Experts of a small language model: 96 experts in each of 8 layers, a sigmoid router.
Below are experts of layer 2 (counted from 0) of a mixture-of-experts language model. Rows are named down (a neuron's output weights, with its number) and show model dimensions 0-191. Each number is 128 + 32 x the weight over its row's rms, rounded and kept within 0 to 255. Numbers have three digits each.
Before each expert's rows: "comes before" lists some tokens at least twice as common just after its tokens as in all text. This comes from a sample of Wikipedia text that the model never trained on. Tokens count by the router's weight.

# expert 32
comes before: "==", "\n", " ", "The", "===", "In"
down0:131141088107112141148143174089151056144198081152162109172139078097104127122153126181139117145105099129124092120166168169177162124150078115126142111099096159150152158091139124160176148076132119159110181126134131187171080157134135127114118078129120102139095129139043158110066071116141119101133162176109135095150177095121161100137170147061193086127163143128148150125063111102142155142094107100120145100137123148154138153100130058157133147142146147158094103149101133121156043136071087081096174066146140194075083067158080150100143165122204138116121163133162134144136166108101140138
down1:168090151142144144176177141095172133113048169122123064111149162171155130062131081120107175085046128145193179199169118139126155156111092113116116147168132127121080105135195133107105176092095143156109122079125131069132128152082178133143129121162080116134120127048152111118146176135132138145156086118130126122136098142156120132075098074106163140111134130093132095179046102165109123116132156119077159108126138125109193116073137108068106134156155156129132105165145102188135113189137190118162136137162098074132064070121112117154140118096113145142143149122166111140158095162174155181
down2:093105122098153106125129099148131155115168097096115143202137113106148138116093187166164113111183106112159136081113094142097177088115159140136107171160137158137106052178066117161161093164082125133133138108132139148107115145093116144127134144154094157166056124112146112155136179066136123159093095109107101094204163124080133094119118103171097130183049139147066154177130115146100115156076118178154156174139114168144088143092155107155137169152092127191105113170134065084140118149143119134170133044111150163153160122137196148118152108103085150097165113101158102151060094103074077146
down3:091087129162151082178154149177062149172130133149075111135138199137093209142120156165088227094137114148174086090132096108158140092070118152111112117160123106106189163131104142066104120118146136133084123106190102147141078164106120117130122165117076144208178138101142180114148144113165139163152124113098148156114074097059158082137136079126149130108107125137116161084082074132135107113166189113132096132122114140116177107104104129143086173170144073170180170162092165148091130113111116120121147127126140135097147144047086117160071141114148127146091135168153168096142134136124164096
down4:197126119120114080165154118167138156098030174151122184096099082092112122161147179187142096133159144130081133183194092140186168113103127145058051160151165122124135109160110120117166138131097135118109153110130090117053117122162132121135157148173189105155106108118110112134035153101078097133149155075104179135165137139116169158159146175119091141128122157120158074120036084182119152105117091099117144154183149121130131094185163147159114115106119120128125125177168162078073111118146100093149119103164134124163077103126122122124117121122124135098089132148097122064132122157129089179
down5:138118122121128104122089101141073100172155125087181116089107149113128164145128097156169186115101152166128125130111126171144129158155178176051130134105124090076159161217110144102128075145105170103124099182152156149191149113113148067145109148149116134097142155142143147120129109143181102128190146193134121161139102153099118153150096077109165081128163092124133122164118036167111138090190117140119102128113121095137043181127123138112113095107134095160092139078140105107093148118194080149175048166122162128129061053127118113081120137135088108144164087148143071175149149124143159144
down6:157096127136146055069120117170164076097147065153119117132173080153066127111133132112134146128146167129164118155125132101125146057113128121146190147107111139142064165135115156197121131143093165092117112152074166131158124154055113144131115114155161196159143131151131131127074122141147143128101183130141095137177131140130112121163082177039176129105114151174161169133130183147162136114129126102149077171168113044143131183149106075125139074088141127115141086087084122128189110118121082178102167142134097088093111109141162173097103057164080148076116155147150136135089110132155081168
down7:127146199120102123117149079136089097086090157148120123178140106160130162113125184116118179103109229128164136120108117137141157101114090124115131155164157130101098099102123139089087080096169136111114100125100086132078134090158151096122151136168181120069161133109091104148135150110136143110139118104128178197102115096132103121080083173112142071131146161120097110147192130056113153192143108124085077170082140116134111158134172136138142107099120136152174083124109116160112149112054113159107169156203118139132118121099157106207061111121102203156091218097151101132128177154099164096
down8:114126131138142148179112162101107167187131076126155164087202133162153100127153136162125136090109090090121134102122134130072161103119079141164114135108176123067135186046129160121166059129165077139149085079121097089099129105086095130094149112132161136075115075136081155162173156147064159078144061127107173144177149161104088146145087092151073110178135144096106174144131119096101106124091094115138155118115108125169103133180179088094187112121133146159117142151137174163111145107189168135119136134149122117137147145085111093107066138118119140218114157123137110164053145123125196114
down9:140158126185162137128110224112141143137148104138115118183213111096079151145125052091091113075066152134163136136090140083090164135128153137089130126151118135142096116094150123113116083120166064104187122097180203145070128137153124091086066132100133139102105074143156098100145123144155162084134175102139105125136134146117116124165147183140095144116086175090102164099130176101115071185095145108186072124116146175148158138106102137095121153202162113154127111139111166093122030123095117193109142115118134114136142096179107097122133165133116126140112115117146105220150162115146118132
down10:100127184115149115155111110148077144132098119150115075137131097089073143098139095149154165089148145136129095155150155127118123080122143186102154119172136094166155115081137150099158158114148106089143150098105137129103162084185174103169149143129080118107133158122167130114106160076095172093131073126095155147141090088101111113106063129175120134102140098098118088130154100159124144118130137089135141135046176098116199098156080092107174102141171150199160143151122102122151082120136129141186108151154063128152148187115160115169109175152162219102162162095145186044194130151086065141
down11:133155138135105124157087160111119157171117186072096151089135109152138143151124202114122071116156165096165160127171117105114113104161082189109163152165164109142079156162149143049094117157121106107128104094173124147135170164123130147084106096157186164094143173127156094106104181170051087143121132136122138110144123157090170136106086076141086129176157115148113070139048134136151152149132103087107140149127172111108064162119104142132168122168114131158143132105182079133121126114123163172129091106134115149074133193084140070065086100115196155095145095058131126138158089146085186098
down12:106090070116112128123139116205071040110172155133064113140093143165148114135126103150218121174166141137143116119137108160141061132115149097088068137112156120107157146167168083135146131112144169137127162210144096142164127133091102136160139171189179129136118136115083118079140121094101092110082132120111083155057168118094131037091129172088148142130137105119120124137156120142164131144127122130118128153090150140116152148114133161158099101132145159089210082142113073115109120145162080116164097157114137188098165079131172140165129199103098171116128151121183136089126046143115132089
down13:157099108183084142080160167133150162159105060061119157097075160150128141086117173162102128097149108165145098146099095198131106145085177160116080117082107163083084148143100110116078093142143163139127093160168184154146123103138105098079135166112158138161117104158146073127136137181114157157137199118134056060164115159168181063132143110116149176100105150204164101100127140141101158142107149074134103134072149124118101128135152110101127132158114147138161110039095165143129150156140170171057102078101144092120154139148165076120160164130114123092169100109173125115132108156167121141
down14:082122133169178156132081081136158116170117155148123136150182080165156142113144107157138173182143138141105140120153120111184108157064080150102087139098195132124112157107155098101077113125092135133074137051146088151068163090173089135134109155101171056097166114165113113053118112093150069063136199156114133097137146171196097139139180129158160083117165176113115158143106117097152168129098086127153136123108116207115100103152149183156169196128128184099130114116109106132126123182165141127100128096088128150147157127111144125126148187066119121145162131075146107086114089100137129111
down15:120161177097144126113118099105171142159123116120078197101092130133121208123137133151134185125157151162130139135189142102103116102131147160097091143159101056162115119161125090116082145132144150162138160137160093113126059107119044159061138060149121170140063172161133126160154139085074133170168092135139076108123113157151137136140110146109040166145082118157119150162069133125110049067083135162248132101089170132134156135114083124120171116106104119108104145097163159052135127105124148130144093089180122113143133165139123152146125139168122145152088136147132157120144075134092130133
down16:156129115134104170192167106126109147092119096086170162122114146104111115108052198169076118131080077153074166072094146139171073130144161173090087149076112107157115107101129068116149157174118164099107122091146155096105112118086155089114094103117139132122073153141146189131124121140143072101093087120114141149152137120192083129064106153200133095143172151144149103124084111080129183083121126103096145140058151120106145119168119075123123182146115071155142149205158147122113162156165155102111098126146146126125165144121200147144159143131167139103115104184167143127103143181179124190
down17:128128122088136146132142150126116089152116111131117132131220136180115169123114148110054121140125160185116138113170161150165198097094130110115150195103112125068180179120127148119082133107054088073163127139105141136129197076162107104140156119091193147162142158128183098112157143121096120103138185082107135078121082077171095136205129140108114065100068111203119135072109106057148070126157138136193166085148126091100164143144141170141109134150095129099174162148159142110103096106174122120130117128163097163133161181121104108119100109123134090151114170129115134148112137077119068143
down18:168127107129088129122125161122098123131154127088133112057066122118169108137108151130089119094122154123111128091073220141163127076122153209137130159188126161099174113150135125107153084148174148030110161117133133103096145141121095108147129063046131149082161150149162095170080092113067100151130110170124177138149155122163160126178093150157082137139142103135080136146163112114168141081122166151167152148119121092086079126145170131111206142095135125124127123123133116164137156219128111133131101150158081101157164082106122078124088127125208098100081154097165118159119147068105123158
down19:143172170135079131128102139093196188125132075112115101145120117137106094126099127135115157128122116146133133118140121141143090163137132118092117147119099184067191126090131150155158186144123091135118136101115101152161207128114146156158081114140096098144189089124125141126172122117124202163144089164178148087139159109090172151151119128095154181163110119122187150070150181137096181121126127057090111164097095132127117063159111155118060125183118127165114132142154148155119164212064219114101157080117086067138130117155124122063094099152127128124121101101184109082136108161076079104
down20:130120082149087146108136139056136138113139074150121187055149146067087176116062100142108112139164104151109142072113123205136103188141131183123131163123170153087123126080103110116134157157104085114189129136141162160146107106126127150097158167113100112187098128169135169082144132120117151122101095091177145151171153150126116120138055141150165161153121093093107177070142213099150101148139088066121094169161107111093090154089211108089125110143098110149069105116141133118149071129130173142145136111131107151100124096146132138098107147079118156115137138099147160153128197082219151105
down21:113151150108165104147132124096142208117076117150191079163188162089098129168114100149133131120100094119128130163172143111083126053105126077169137120162123096208110119085146129116150088143198121143103108123143143083117096144053103132170127167131118074207145089052138127128121085151100158147163104161195110138136050115149107063121108142152106156136091136127124151133112168136159075068138155154112149096136120069142155150131085112137152167115097107168163105124127100083181106113126093160145111152146109116138130159130129103151138124092179090146064161132161199131175080154147071158
down22:155163152118134119162125114198155181160101149140014129072190103122139126122181144111061129148118132175151158142146119130099146112175067136080136116161137124108081121094147142145100105112138117118132059112109146146131162144136090114118146144197175131088154098142111141105112138114142117114118216138102063086092131122110104179097135111116066170082101130121131103148081152121143183153074121116092078126155092091079129159222060116073164103126044139114150126156113102148102171078176183123154151130156163160086126139168130163120108097112143117112156156113191149132151150131123125132

# expert 76
comes before: "\n", " the", " of", "aged", " ==", "ed"
down0:136109101059156149170138203114114093137176090157134109133158124142121134141139131180180149163173111108126072051140125147116125131169090139135127116139090097151134147093129130115160093108158084151124169155154091167134119157141114143141108125127137146103099196083106183128084065113178102114058143118105184108146155063135123119105172169078174111149176135110116143128192086131125168146094119179099216129085118097154098103056089098141119125110135156180114139134109125131172030153085077085101202119122109154082130109140120129094121139157150117115141162136125101114192118144097159201
down1:161109156129120135168089146132181075114064162094160149113164120165093122056141139135159185077100169146163141132135135115102143132122119098137161189162140106174098089115171144127140150076114117155101136046127103090081116148099179166156148099137081105150127110102185139107117216156150165115185109116174071082111083186128111076178111101095147131138141097076187156154081137100133153191125133105095113103113137145120080116124107130054137112082106097118097093139054101135130132168104196122137148153166144086100111132123144114124129184123135139119130182087162143143186096175186138128
down2:071144115086168118170104163166150169141177134123084153125162150112156161132140133134134093147167158086155141127115139155053175111146098106163100123107148075091099115142092114184139108116081145170120167080136114198193147084124144167142147109125097166167091146113108104120090167127109153151067150172102141094152119171125102061098111124113096113147128142128066116136095048136102130141125145142109114159084099186143052091125166120179149116188088141133107135133098064110088113137112150159189174072148146182187148072154175152133183082118129157103095080131140083167100103107154096153
down3:119111122140152136170084110198067108198125143139137109155147120148100154111154172089042186166124091116155084117098076119167094083081111168127106151129082120112169116082096131108151106130133151106105071106124142121143144121136116144077084164073109146181117098169124155145144184125128131124079090121109111175160136085134140095108208091187128179142068138139127161085124087112175092165149146077095120142145110133113135127114153166153088165195103104142143160166062142133134158171083125149170115136083171105104153125117171170135118181142212079120108138169102162066141082117121112162
down4:155123085141127129182087133165098197126086116122150142171125086119117154110122154158108117117180154141143107141177082168194086156097098160097106177151170147156101117134142070079120133107124122136116088111092116129064081143111157076175105132140166104126051131113119109093071139094055152108128123110136154182167126162069143184144173141228128142157106062116141102157096140136111136105142100070150169111142179094142105113148102122204071148096111097107109134137128090090123107152151095082145120066167133153146135096135127126137126127145136134131113147187177112083177175191116089188
down5:113157075164140121141099065118076105138131165122161126106142118132109165068115091123152183162085157167152154165107141175152081131152214145127166124118148146112108155186108154131118069094115116141112077146146110150189164082170178106172087116114107151161132162152152164118091111043138124168159120126146164130094179132113135105125125096150084103165188119082123132123063093170084125101155134160107095111096177159113063206114080129069126084145105132160065147069172121076108128123157097102164109157198113118142088078146161104124087142119105134129152146095153079152162126148137130161
down6:173118143168158063111072155133121116155159073124151108144135123172121124146081141111136136166108152134145113179165104142142190058146080158159147176102100116139133159118118123141150110126112155101137092185114131108140127156087148102150163090148104181156105133140111119133101088156149124119122148101137121075165105141128165109166073148122191107084153095171173124160154114137169133109160115174133082150129146070120147172106118059193182107121167089112172111069139106135156110125143094153086106101131088019117071128104108142081075083193122166129121129172113143133046054176182115148
down7:140148140097102161123194138162108143164158092138138122143118102129102131089151128121138125092099107146163120124095075169179106155153140126103137123113182123102136097110112120085059107065169130181115056134087089074140102160088108106063187201163179171087087116096101104147159122091078128108122101152156120162077167140107139127093045216115118127115166121157138126133115114096155157192171142125142096174126121085096088159116163138139139103124121126145172079104084196099108113113096095121074163165220155158112182127155140119110110087141115159135149162135198127077129131100128135101
down8:114106121098179173110110146147175130179148175158139143172165146091141149168151181112111128100120118079161091101110084151082168150175063138173115145148131074112108136127178163140125061132113119092137079112140108115134077102075089107076131127155168147132123109137069152136140133070162125077132088136081152140130085120127150144202063073097132090108131108157089158130137093083074088122150104096146119119145060087113185143151171128092158119126115109156175147156143209140093154164146129147147152102124129154093146144116125164105111130109095106169177193069087144098099145232144098104
down9:142140064187110147093132163095095077168133103164147096142149142193092173181113073118144159176074153153139126115125135156085163090137118152117155155118157109107106145150108093161122109100147100118180091102179129143111137163193135138083075130065142120167094178150114116136066142170135204095194124146100133090143148158095146148115106174081111153109082140077114130099100137104124086146122154090127030167111092122168167150121116115092156156198176109154164117110170094090074103194097103195112140143088133121125128103129125153079107126115112141130061148123180111139150084142150088105
down10:090125153133107086212136141132069118100075129178073100190131169079091124116131124169114147134157095114141082149156138108111117079116120162137175097144144090135145060122215157149138157107168157113116155061103122155136168094184162146131172189133079146049116130110120167104118151092119146119098083117156178112147148092067142148150091097150101117117169120105135064067128105137101155128162135112108126174102154095163160115137157102128167098151132137179167102161152072111126046130140130149136096136135121107184162142124115143152113198128115171100124125130153184116167119104079048178
down11:055132140139111121144098149169161138167095142099089073121153195124054138147099175143150140113156116106182173122088137090127108064150100155112176118172176086133132131147143118079102091151164110132159112096183095139111162172121127115053144111097129163103157139153127123124208197188136152167115144116144121099113108156057154132076145133129154144160168151097119083142084109156157088160160119113123136121151166113147053113121083160099162162121125150080101126144150128143127082190107156104119090148154083151086134165141156053121108130160182138150093132018154111144117109123114190129
down12:122061109084116143115102083142142089104174143110089133109165103144071154088101144178134119129088073126170148102172097161085110176177104112079066061096111124126127100142130067136127078124116169174096126180107110144125128159180167126141110083159169122072113116183073081097126162128108146143098099180100142145145145162117106087145181202107151111145122111131175109157175128195129127124087133118153123122111085178124184149165083129119144110117124085160137071146193062127146135128130124103141158198110146169136124100156151136178158140097091169112146163097122133103148041194141116112
down13:152129128126117138088143161119132189115080081097173118065085152123079071097130136091154135089106079156141099101123077119120145153089181091089096149105097169095097148156098081180093095148143114093169088155165163122184169106187134151106169189137113107104157162169086070116134122091155141144131230146128120086114117157087128081110109160162103128107112131172160149128164128111140168143142073124142098130102137126137128130145109100093209165100156138139170089105108146124098209116114145130108110157102127120160076133159146086067149189158161201120165085113098136199124148162164130143
down14:115142179119147110180176076121153085136095121089131134127129112085163189171112093146113162140141119163099203098155124096164126141089156175150087144116151141132108082135154166129042119191095112071073118031076062115117153142190107119144123123155136115117160107143123117088093144090149109110133148174158121061155119083132126136081118104120110143161166128117115136134097098073149139144091138082125189122150113148123122172127116144124093159081129105102173110186129131138146143175155137224054118150141197185093172120087129165162123131080116093110152171133173126071131121128099141137
down15:065146136117111092129139116081181107119130085127102126150094094079112200195162131140119145113143134155123101140171163095154164133107118082103097160169126045169136116211185121107083155098119182128097168123169078124144086097092094094129163086096079147102148172125139157161118204126132124109166049128125065137122167158167089146156135097096092111149149130179115116174128111119133125054116141123196096161086134165144100135125109119127185122105113131133094114103198131084132132211157112125141116138152138065149099203150145156133098163129084128153104123112144096111179087138118101132
down16:163135158154099134183140113118132130070157110087155105122120116121153107083029201161084124101114111164105196097111102090165112127131187144146110137122097147160154103141157051119135165175138159138163124098177159125103149103114133090106132117145111122124076162139137168122150211099131126082141115131127126161136116097232071147087146152155129121091165154157136106155122080081106159142113075098104103134085142096120132117189089097085162126176119128105086144177119169113100148154130107107055092140178153107112163151093174096120189083099184129118149096147159171110097132185175104166
down17:211162135099156107104118151144129072113161145089137126084150094179122144104141156111116138135142153124113150142125143169142221122135101127166113097092132110129149167156159143106100123145095103110176120120134124124112158106197120071113165112122183137186134125071142125131195086170114138154167172154116138104131092118181051097191127144163177127128134169173126140103059104093137080154159138097155145155141182110048108127093077141154103095094064100173119142120159115096096121126151120087124120124160144151105091139124094129151070101085129125049115174075162132219073118097097086145
down18:084127123127107141107155164115086091126172141084164097049145147088134089117125147116132093118105145125099202088046208130165161138125164149149104123110152142104148102163131181062129086141149124107102091149162148036146102133107073123117125110115136154089158085109141139175060109092093089075098145160127156147144170116157107143134159126114102164105119108132122176163147141124154195087114147126170143143053109086145115124198119122107210138072120127059120114177099154199148145109159132126130147209132139151123163119142129105132143127126156115093130096115107080189162120089161082160
down19:127124140149107118120161114152146158117150099126198132141095097175085125144140071109151129124163150177144179136160120159127106121128114095095121080141120189123187161099119101151128166150130137131159149104116130095129097100137144171117091120154133115187123089089190143154141022120132165142113084184132147085177159176157160164095126120092138170116083164159174101059151161107096127077163175091113178155094135123114073081133135089119114116113076136191130125159160135106081132154089182098117145093105090067137127183154068130039097102157122155104081128146182134120104106154110051094
down20:075167089169114186167148102116187130156110113157122108145088155090114123154147110168089084070128194144119133117115132119116173128120153089155148102098093146109077164145164175114085101156158112107148125120177147126167104139091125120062118107138148156191148115110082166111165080095120121117151159089095151162131061112123093139176074101145095131192224132142100143125139195125095128176149100110148113129177075075102134158144183102083099107056134152096149120105108113138124111143135165112111106119150118121148145157163097124112120159018153135102146206097136159105188163168093100107
down21:107180158125130090152149170087129136132120110150102102110172143099103089152106074138174118134086139094093140142134128174147092098120099083157153131174128064154107112066138091143136158108178139123097191099138112128088079183061168138234128133111186120160163127061083170127081173154155160126202169119143147129097122113115101118153148177150097119126132143082131137119135134148096104058099159119126179117151138060149160121146090111086129146140149079176082101111089135115215118098134112104108151142117135058155116065155150127096127125154197125114109182139138133150186122095076114142
down22:182185194136135127144134092173156137136113146127056091098185153150102148093145149038052151197146136169123095121169117137073145089184098133138129111113106132126098154168143146165072083082167132186114119099121160143140172129153093073123136131132171120096152094079090108122128090089132110123110161171138045119084114142099074146152167105107048152066153095127144107136119195069094091143131085161116158099129142104041118169139137156137111153156113146134150107127080161161153134110177110148102140134179158100131121112173148138154140141060085136116110152113156126153149162106157121133

# expert 14
comes before: "==", " the", "The", "In", "===", "="
down0:168129085112129122167160196128112111085144058103139150185113134130130140128168147150158125168062141106123102141139123130183128114147096151151152180145115126177135131100105152133148102083133101160114142125133117170156078162135112153119082076104129127116103100120083169153077064112164125116077144128125158134173140084141163099084114153071199137166103111146152167074091148126112141176120143137094176111129101144100088153064168079148134122143136122178157095164111114120105049213106126137085169085147134136097081056130085169073084179134211175070098161157136141101161111119100150141
down1:136048101149120171127169138129173100133084209137153147119147144155163090074143123166130124133083173145180176155120134109152165148092130144134135158172094127139083092122140169127130165103094119174113156086095061080107103119059148166119158064137042108149158141065197114123144173148129135111151141130060099140162103157111106119145125072140184087150178125111139124159113125148067122143113156151132108153116120177128123135088123110116083162099098166148154111148103080101134044142109184136159114130208102094099122134142138108140139164121116110121146104058151124093176081181186101154
down2:116137147079150122169134173170127140115146165080114169179179153059144121174121113092150126124105143108154107125138121126083157125166154067130138108090144095144151124200094089146129107162083148152102154078139116163151106088062152098118147134140111135145084110062161123132106153082149148126092154108169134114150153134030144119092114131117122098165138119141108111148101088136127108133078077173131149192113100180140064156143172139169099137163071131168122120165093068125138142119156098140175099087170137160167137090143199172095196046085122125162123124135150097171146107045161098091
down3:116117059133176149118179153172138144150072155187153113139116179119106137141179155052066124097166050081168108114161080119136150124097134143118141134127110133084168139136087131135158140108125119121130088126140131079167119099158099098105151154096111110226130119156161124122153172126185127157182145131139096194151096097131135089172130116110116155152083205123107134043170088141154102117090208082101089155105116120142129134129137179163105077198137087124138163141106097091084115106091162128135099117130149116079158145067149121096119117163167089138081159172091127147144090134177110117
down4:136134092137068121164146164132116205062108195143108167114116117073109115162131154172132078106178156154077142087119084193133140145166147150127123143141194127134120094114096102105179142167126090098148131132090107143070098085080143164138124157091174114157065145064131143134115147097103115110068144089102207154125165176080138156187149171118085140165067139182168113120114125158101084098096110110100165151140141128115152117171174131103097087076132115072125128156116103137127127131158071079140155130131121087146108133128195173130117089156119146148103098147174094073190107110163140171
down5:132129061163095110140138077140074085124201132094147114106089094122124158126108079135171153147070131202180078147084116151132117160156150162120159105112093120081136151203142129102103139142095167144146116157095136155224126130165123107151130173139131144168178142117169153129122151146180128124115115119193145135101168134098104117134134136132117108129153091106105154146123099160107107143163037165077102156130127104110093203139098103093127114127095087163126009087162137106087177125175115117139091131133134156106129047155108108065103102136087115155138110114136087196165126151105160150
down6:167100134148129032112107101167141116166167042124160142099157104146142141145090141108106169141162121131124135191140126170135133057190120139116159198133095158155087161130105150191137130113113077159154099207118093093106136173105083088180159104112129161148110109123144087133099133157166107139106157133150109102152103176144109136157042152134139142124107097187121132132126140146139143120093073148158098177161075055112132176155074082173163107075158113099138120110158123145138091063129082124080152119056077149128088150148143143164101102168114132125155158137143144115088100135159063151
down7:120149183173144190134171120133122145135130167135161102149109118153089141063143186151156156057119142186164122180136084150149126165125165156112139127142145165091165176093131096056095116101127145110090060122132115157066136177117140083136170124100150091053106110093040096163120104100118178145113105098166151189072199132146141077103132134135146090100162074176098122130160111076133131191146131132105129145114157110087109116195160124148156132103130139150134051103134152102109103109101121104132100126129123088096111149163119100133097110119070152137139193114217119098131172105101155105
down8:139147115101122176136169170133112140127113122165131150116158120085101114171094146096199140129189076156107087130135079126100129128160075077090129145097180111111122157097136144095114054155142057148137105094153109100114107111126144183109153101191154143084081148105096174159135166140174136123117076166126177136146134145086140081094069105140087144117124110162134136087155145062109071110092120110124119138122128066084109176177148138095148089131198098152093177158137173146098107139221149125150157110169101138128097145130152176094093133158093056153151205155178060140138091109140131125
down9:158096091160112142081098177117099150161151160139159118144140186094095110171099066080116139112106095146167177168120117104087167070117123104092124159102157128153108117125153148102108074113125072079138118090199183165131115178196123077067104097089110145132135135122101138147123103127146181125160133114128098125176180156082142171132104177145135100115115147106108129163078173136112104198072160044164068108108148160093148123169126130101098156141197064168177093116107125138095050138140092180115135126112111080174126126099136127122106176095131174152138169150125128170151123172149127166
down10:077107178129159118146105129137094123109060099154120127107179183068113153125138137138126083120129146112160080164130197119128153080150170174145139093164157074136149091081131134128109225118155142085142146112084184109135164097138119110117143148138128176148126132094108117095124161086116179080100103148166184067169122121096114158130080149106098135086151121127128062092094117127117135172112102132145134152099139078155141153181143049095140077162134139139124114191113164105170087141156136147178059174155112112152201149134089143196118120152156178160104140107160115124142152051080077131
down11:100123158174126089175132129096133158133123173072126120110169140140120140150136199127145044154119141096169159116154123158157071102138084173152157174154137140106115172138145152080099144171112133154123089057147115136136153165101160138055115154170152147094139108114151127124124188178103095093099156131135117096122115151078170133115115112157121118170146099139094081181034144151164126158156083128112121141133155055180057131153126068139166154167148130115103144123108093135117123150112112155103107107123120191101155172071152066050184115087186145124102059058152114115122100140136169124
down12:169066065097137159143134117208095060104106145095114130116138094136130110123119102153143127163102123129163128105139117165129101186168131102102085148132115130135131136214146073127118113125153176055184141190164134085129145119138188108158163181180188135122092157151111151085134143111096085140132156145086175132098168143139093083097123143099101103138118123110164138087122153188151113105103129125081107102100171190161135199180085135115123085112118120159161101160150078129116117137113135115110062127117185152101104113136170179156123140067052124083175175110121133088085054152107123107
down13:205080132135102150076115137073144128147126069074184157114054132109083069082157177080086204091165101165175161148106113149166104119129120159136089159089087167121123094186146124123066113079154132120144121163168154133163138103155093081110098117108123165100132118143099112117128133107174123151129186168131110143156098152141140136181139114091118147102131154180218133138174129105146181135074118124125079088101171096153105082130143107129164125129121110195160084094082149150094153098124121127117152145119180094209115133087119113142128160115158182071177115081137126127169099139102110139
down14:147133219132164107152135068113179143150104103111089182143131114138180176079145100111135152185170136190128110125166139094144190126117071139155142157102195112134136104142178140101078101155138135085075108066152114121105178093156078184131083157102154103146126169106105124048094133055141128076146155160122137035159158144086152151052163127141109108159127116120111138117132128114143135100107133139132148120125129162143137163142090131153150162104100136143187148160097094118152063106127114145090167073087129195152141157118125101174069112116100123112091173107127121074141167104075155147
down15:053158111065202165108099090113164120134120111125097132120096119092103174172113104142146156109171117148131088147157160113116184160078150095090094174134122055135154136110133108130104103113135174175115155124192152137176113105132078073094109068174078155172157112191082151167137139138130094119117101135175056133105089121110107160135122098155080093171165075152104170120097107136151057090088134180202088134105154183163139129104166127104165140075111161135101129123092140120137122166088097090083116115103136088187133159098123134121140160113112113193125132142167140193159137118156132170
down16:155115141104085194200166120166086183121133151140150152127129175081080090129060191149093103138122136136074154070117145139128135143148133103065124143110134116158112057106123127107129157208131156069114115111113182070097107107105101157131086137109147143116073179104166167122131165135154107054099136099114131106156122115168091152089124118214126107140140108130122064130130112077142175107122110118103124117099154093101166117160095090100115185141116098133099119214120149163113170169185155113091151147139117144090153121101222184126120146156150148097137102148190137127111138172175117148
down17:147102148138135179109109162085137075084141142085089125091124129203115164090149148170087176098122164098151132149148138160128191114105088115105104141075165135084122153101126124158109094109125139091143081071181151136047115131180177085160131110096159097146097111133118145178148110230135116153202172150108112126171103090170119097186133089115145151145117106158137173070090129119172130150100148056140156148146156088101148135099132135157141069141123077185173118160137143150101124139116117109138132133103100100079071135133125093163056107137150094057099192135113161181119157106107120127
down18:104134115155043127111127110130098169124167175123108089097164089111130092133135116112127161090122123058102160041096203124141138110147119193172142115158131127104186083132154165071161111216178113094102135143174142089164168109100106154131137120069136130133168111142154136137093090057141088104115120112124175181148164086132144164162147090116063145142150170126112143157117131144121119076114123116184190118065147085146078097143126170105178128058126165080210106110153157199129149114116153128134133158072129114145192139115130132130136119091183119108099114102122102139128144104140095154
down19:108162164066083123106137155133188132164165137123150134099149091151092107157121142103138134128114153094170185104142134134156131103142159134092147134127128167059136136109140123107157160111133076154171127106127154091128155113117188148169078136127124106131222075074189152147140089124111139134162114123142129089159117073150170165149049111112128190174099092190105157096165103090157154142163110052159135160113088131078091100141109144160098141134098173187149150162136137140116097181123148147091151120091056121141110170093043103066122092144179118095098139093179110104164110147119067087
down20:124163107146075180100183089095174107081160146132120150041119146132118154155112085136120070133091147154090059135157140162061131128094077094119140147182177150085124167117191095128114117123148135181140093101089079105132087142145117098048098157131162131087137140128146177148111095147152225135097087122106133156171086089108082167121112102164157164182100114113093172173168120122171152177099105109125081126160124080133153134131143111132169109104117144127095153185137145066158059085157125113178138117137106166124153132115136075136179084099112132112116171143170114123111148097111178110
down21:064096200099085124133113147128122136136130112127108082130193135133096141169147077100164133133113165080148122186130178131120122088074168107137149135105083130113046173161087104085132107103197113097122113133109078081133122178020138155140175121138183190182173081121098106157150109116108127114177152113188090149116103075124152127140103132125167143083147113131150146145156163112189101080081146138106078150135141099178118135109144160103159152155066136133126188155084123104121082110096134127110110112143101077153124118125194136119190111147148121134116141185144123168194081085136115149
down22:132158118125131145130102116207132158148108199104050141133191163148164139125151101060060145124122100165127165123134109142172181129172087094093122134104144107095119123135111141135095052132199185119157120102143149182094172122117101091085145133186167147082151148094106101095123105124090105142101176168106116137048102135132104166082125108118029153109108113179144093130136161070086116158124120133105129109118129127062111157155130137135160104163090136118187095125105134141137198104210110173135145089163122129122134111142111134149119079024132104104136126135178142145169157128132133123